Weights of a small mixture-of-experts language model, trained from scratch on English Wikipedia: width 384.
Below are experts of layer 3 (counted from 0) of a mixture-of-experts language model. Rows are named gate (a neuron's input weights, with its number), up (a neuron's input weights, with its number) and show model dimensions 0-95. Each number is 500 + 40 x the weight over its row's rms, rounded and kept within 0 to 999. Numbers have three digits each.
Before each expert's rows: a language model's description of what the expert responds to. This comes from a sample of Wikipedia text that the model never trained on.

# expert 28
It responds to: Locative prepositions. Prepositions of place and time introducing a location or date, and table cell separators, such as in, at, from, during.
gate1:528481536436444506556509482490498439513526473518490497489503479460471518453478538451500407446518458468489534458513502533459468507530532548499486485510574526523436517517545573489559511514493556569509522507479538441559459492518546502523469547475495459555508546477457532504564477499452538512
up1:477505504535435507490549496426542502588448494517495564381517488471491422469445549435477447479542534511541519515555489553440535490503459489535547549488488536493580492520552550523521487501486475552532503435461508450511542468456557494517477507466470506459503535426588519515547545505507524514
gate2:467426458481470443451499551458565465460509532486478476499507566488468504517493488532535470420504425548546462455481485489488508543494466471533521531442517439518424491541483580517508516425545456468521555547446513412470547483519554423429495472463545505578502537488535479492521500506487534503
up2:506420533456515461417476506496489490445545538450497538442559517442510549432525502509457487505485505514488517529514482426498504509493547540526566431456455525456441468521438473489554488463488468497494489505535526501529544534442578492507459472489475469490554527504476475446480571418511496519

# expert 24
It responds to: List and name delimiters. Line breaks, opening parentheses, pipes and semicolons ending names or entries in cast lists, discographies and tables, plus name particles like von.
gate1:524509478490465484518460500478505464460497571506494507514623507473450525411523551472548520435474433454490463538459493543542563500548498485470543485521491497521558474463518490458499468525457461470476518439478388560560504542523458497460471521503472505524515502558465515549507487557507468581
up1:529434573470591473495492482441542519468514485571494516524503527528500572485585510468518495531451445477487487514495470492511499534471481427550568474504534472489559512454481446506438499508511481530450527523530506515421466536487433467536490528406520512462509530572486504500502460511527498469
gate2:497536392437482594472500543502537533503536574529541523446501496454544505484514498503486529474475502490570529473514477450469583432453482522531486522476475560456547515504498479523506467526466491481426494539453549513542514561465520477398488510567452447461485520484447503489468518457477534503
up2:480430517462472489470521522493536498557498437490554475504476456484501469451484509505436463501491469527477546513504498488479453521560492469540520463480523495388553506483494569478516511538540517536533497514474449475537545492550539482523507421498502545508499491461405548524570499591498499581

# expert 30
It responds to: Head nouns after determiners. Common nouns following the, a or his, such as game, film, idea, city, album, scene, award, usually followed by of or punctuation.
gate0:485467520524564469479503557535514482454560527477444491472531553486515452507488542499490460545560418404534528502421504501465478496503458425604478483497512449516479438541521556492546499410560517518518473546487507489524581483523573467464521517501533422468497482514515535442480481512516505472
up0:488525529515452526545460482546463576338519557479520470541467496486494529457451459527486515492531488544518493541426521537409532572428482484470403576470517431491558410505437479563504532468484468552531485507516494535540468521563463564481479466521478496501493527497474470492526473517463468548
gate1:460489520493480439494497519531516479439498486523466523507468428465433501516466472482495611494549407457513542475518486571533494479458546456482480513523533510455495498523510561507488567507491529533494518457420539474473497459477511452568498487543507440488511489586414473479501541515411458498
up1:471445564482536530531452457600538559583499488492417560471548480430447541491496436465553482493498532494566440477542501501509561471492484558455470507490505486415496536528505512465528472491475497534481496475384488419470458456475580578544519538438421566448582432500475532491518497422485500525

# expert 20
It responds to: Year prefixes. Century digits opening a year after a month or in, such as 20 in 2019 and 19 in 1991, plus spaces before numbers.
gate0:500506537553549499568486453469495517483483451551545480521480492549526494512431501555541540494460504522490454478499528533446537560507533479517479494520513583482472484561499421490473512475503508551501527503549498569472439516410490542457507529487596541453476520445503506543466509484515527479
up0:463506569553530528417473506441504486475497440522514418519537503526531521450462526471499518449554564507461547514467499455506476465465530445497431555533498547496473455499507474445520450507459496530607536464555588475480507520499455523491487506456517528457452508481511476493510557546470449496
gate1:543498544408469543522465482584460510547514480498504482455435504449512539482524491418506553510560563569425509444478528526578503561541472554539460524491510426436529497530422533523489449500417515519520526525494470442459476485558475447411501437505474496434516524481448524523487489487564519436
up1:540506464532509540556520547460517541453478506536481394551502522513464518541514512553489495522481488536541462452535541538448456524484471508463449568508527442475461510494542505491555466527542461547457532518502487488491462587520474507464483514492583521488509517408448489472537435533419532500

# expert 27
It responds to: Commas, pipes, list dashes. Commas after clauses, table pipes at row starts, list-item dashes after line breaks, and comparative "-er" endings like fuller, meaner.
gate0:497500517440442508445442566564531446539488547484558538453523518511525517469503447498472555540528436450495525487456497549536523476471555564502465476557450567505466504424550493546528424571468460457528487574525444587501456459417476506438460464563489513525469477544575434486527514522503492480
up0:481517480513472494432508523489475378533482438492501506440532559532592461454502460469479512534568532481456525498489508512441530557446471523479508500450433509562495490501513536514522500478473477509442484544544491540524525466618528525447499536422461532456485543487493488546529462508552493468
gate1:440513493514538501494474637498446512468525563479449459487477463472485400539514483549454466507460475488522547537482520498459478570460386478504503508542488499530500532479585530467459449496449437526439520489484517492506587511561459533587479494507548473517527506487525505498504495554543538526
up1:504489517539454558480479568512479473554540465498571478500513525591506542471457529403550517502567506463459503504476463459537479464494505527482512573509485520519433543560568438500485518537515479547494447474461404512501487535499481538479510495534488471541422510447524456479500521518464568518

# expert 9
It responds to: Sentence-ending punctuation. Periods ending sentences and decimal points inside numbers, plus colons, commas, degree and minute signs in coordinates, and closing quote-period marks.
gate0:422503429524448512538580525488493505496456546387476499528506567510561530473487588479517461453475470525477517513551521473493487440548398567524541499489509511588466489532553524508530559482558479399510535483526475513552490483489490442510522495487520527434485513491512486500505495507508494510
up0:392510486597457478537599466435487480528441488504475526544565527500495545514542461471503479539496430477490536541542512573524463517480473547516445494525508552523494502501528475469473485508519482475473430451484487469564496498557488484557555491454529525507453499448515462482539497495509465543
gate1:468522448552416495446454520495511528485447456510604533491512498561550577548536512540437523453485519518464515526449524469469504547398524539553506498544585483493499463574543516497533475491458482570536506509559506552510427511478516546498497433539480521455485550521545501455580505521451459511
up1:451485442514455496517569513556447467471521499480467528468589557477564585525514531489552520463494531567526508503471546566549510539537482502520476488456529487503528484536535542591517536459501527446465552542454444543553592533465486445516493453522407532481454534486514509549485518528455487510

# expert 17
It responds to: Headings and commas. Section-heading markers == and ===, heading words like Filmography, and commas and pipes in lists, credits and biographies.
gate0:442427481513554532475493545570505519549522495509434523538521476532480442510522506526494469458592541529523494430461505555457543579529476547543412573510438391489510462508482523475456513527537475480508483474512449471468531516493540501585477540546557497531493468463490548546549557511509526495
up0:491486490476509523465490476453448527440453564495502563440504504532409462444543542493523440464501482560453465511549481509506494484467485459439543518462466530409487533489471484523473528449532475468527520524497463483525542441536427501470494520532438509473496567519472497510465464476504462572
gate1:477509532518542472472520538545506474474515501535482473529459516494552495562555514452600477579459554457511516569491491461492573488467505487557422496472495484497445459537501412500478469466531526502525513475482552518480492479524495495411524528519584518421511581509438481493561540451445498473
up1:537501491457540580516463531491452509476593491521551550457497522468525460453485432470587523505527516466513428537516510560495564427464438443534465477463398480529490619557500496493561484482493497551474473437525517529524472529471401499469490542512512481481510572489455566503459497481507496543

# expert 11
It responds to: Mid-word name fragments. Letters and fragments inside surnames, codes and foreign words, often Slavic or Germanic, such as -ov, -berg, KCB, Kasradze.
gate0:497532470458447440470515558524434497498459540487529560532457473504487614522487452563489489483521509560461534486446564505528471505495530459469455446506584563482474480437553447484531500478487481582507437561527549529491461569460459497436539493553502559460486555523489542486586505533563546454
up0:468508494538493511461529468477540464471499457475473430526490491470530514424596574525551512495533488495559472465582493474542456410520547506505550506459448474454433541535448534576497512515505521502477522520439490478497495517474441500544526492446442458508500512440495466417392487442484453519
gate1:481422535469553518524540505497444502528516492502556517476557508505492483542496539493461491541506505504548515537462502474528494491457510525475497476507484495498503493519553565565495509548536431446513502459514472541515500479540557534532463584432510514537458512553527479526488508537595569400
up1:566474554485479471501467497508505455472451527489521492526467517461511512342437578506526533466504523523522519456544473448505529458495474516515516588534526570587502617528533467476561581518507456511464426495507563516482520507485485504516493493549540462501560414492565522467380563503502505538

# expert 6
It responds to: Range and score connectors. "to", "and", "|" and similar links between numbers in scores, vote tallies, year ranges and tables, as in 6–4 to, 1993 to 1997, plus units like ft, kg, °.
gate1:500549538464414463521485505468479470503483477513506477494523488494564525465436531483468479506494505456495565456502475600533541462450483497635507476563543474469456478504538565404506433485433483444455526452488494517530513518507510489414470496546543565546538468509598563452502538504538498527
up1:498520468491394506417444456606509499507501482489463524461512499498587536484461545386489453481546545477551540481482481518440450513503486525434494454555476462478455462530616539474473547508471465486489474542534460450473527578505480510493524463519428510507444573467507587446539514494541502553
gate2:465483473478527476532462503478512591477516476452485530481438499531510529510446502533499475455491502488530477468501544530495483509545506503504533417489439541450459503505490472537470515452480494539484489555496446432422460567488463466479536516479459459505511496495534503521471491542475477491
up2:546550479493535497537450561488500478519467524555547600497524507501446471545491529566518632446489530492408499495444512423485506505486459514453448471493547517457543483451487515480492497475566529518501485517481517502468525434539562476420514551503512396470440479480480515541423467527482511520

# expert 10
It responds to: Conjunctions and joining marks. Words and marks that join two items, such as and, or, possessive 's, ampersands, slashes, and the apostrophe in French d'.
gate0:556488475462448499554520524439513561408450558496520490495484554487505532483469478545463458505517557481528488420496424492463528616544463377488479556411480479561514500497522474377425503461467487538457486494445528552436550512508499461476501484441460463444504523499518582527497417508473507486
up0:527536480483443455566539439495406445568495421456469560485462510480481488505578576495518512527496444514440525481500501533544481484507504553523456488557522535434502501538488499508506587450514503490525484503543529425518586535505501461477468433489474440419517512507439438455532550474485504462
gate1:541499471485383563476499542467482582527473507508544540504499476497470508517485569542550508454535430425470486410497502530452430447450497505480481504505480483518516440519557534468551549461518479497509559431541565526526531432564517486527525476487461505444453484578511475478483551500518462563
up1:495474438560508534472551551515536454408466470495505586539533535465567514478481506475444542477537487519538436574519505493564460552495560476484504537461498494545489521570551506496478534494513601527534499547503500529539506552528539465485469437484457550525474511525459459479511505523471518425

# expert 8
It responds to: Function words, months. Determiners, as and that after prepositions or verbs in prose, plus month names after in or of, such as as far as, the, October.
gate0:510472454515510581489455490487474541415455595520461505456454507421516527507476490547516512466463513488454575526492493479543561502519508504537489513530461531511541553401551449464466537491503498478511467470500492553471541516481443528476473546514491507404522547539485464539522509486510456541
up0:544520501431467458495550489536490493538516523423382513612399415471506572502557462491485492488443458577479502493444507507519492544511491475523484472497537521488448506489442424497482503502443514540564497498476523485474474482540531445480520505478508474544494490427517488459513440480513475446
gate1:496496530508560546481522547500539482479479520591507506472476498516520532485493496547487519551457477524527510482428513547449530438441576474520480479582523559524483561406471555497594471450393507487464496499471507455526546511490516437555503512456482479514468452589508502615484579523524481489
up1:519482561539554549554471449471515495547532578496514519517483553552551557435530471495570430528579529515553543497497538489468526452475563471442461466480497490498472543583503527559582514496499556519505523556508398477489486515476517481503467483433491560516465532486492460530506448451540536482

# expert 25
It responds to: Name and title starts. First names and name prefixes, sentence openers and opening quote marks of song titles, such as John, Le, After, "Suzanne.
gate0:490442550500536506459481543588538509485556513543416505518563455489405476519484491525530531485495527516437602489486512549490559543434478530488510511549492416577449532534511507564584537515501489514532528554500487505487571469480478504440512420490476545517485527509522506562453515499441471464
up0:502493445493472411498593504495600441439517495474472451517449427556545498563555499567483513522528465496520469461487532496488513530454496463532540481501486400458457459499442459517439468466522480482488472500542577510468508559525494420552484496566532447531523513473457539488557474528511497567
gate1:484510475538441495461514482514465464497359493450526488584498532479491447457436528459554463479463522487491488526478485430490599525477435458524523529495550498516455570529561500527431525488495454465517489422531425533485525511522508496531515471534509548477437547487524459489505451575500543511
up1:482548381457557554557533470522534484429502508485541504526527537477496451518463466478474546482510497545482487461454475448458489551437469511496502503514501513490500477538520467531458541488514459477569490557505541468508534529524486481519524468590521529484450507472511522506452508464469478484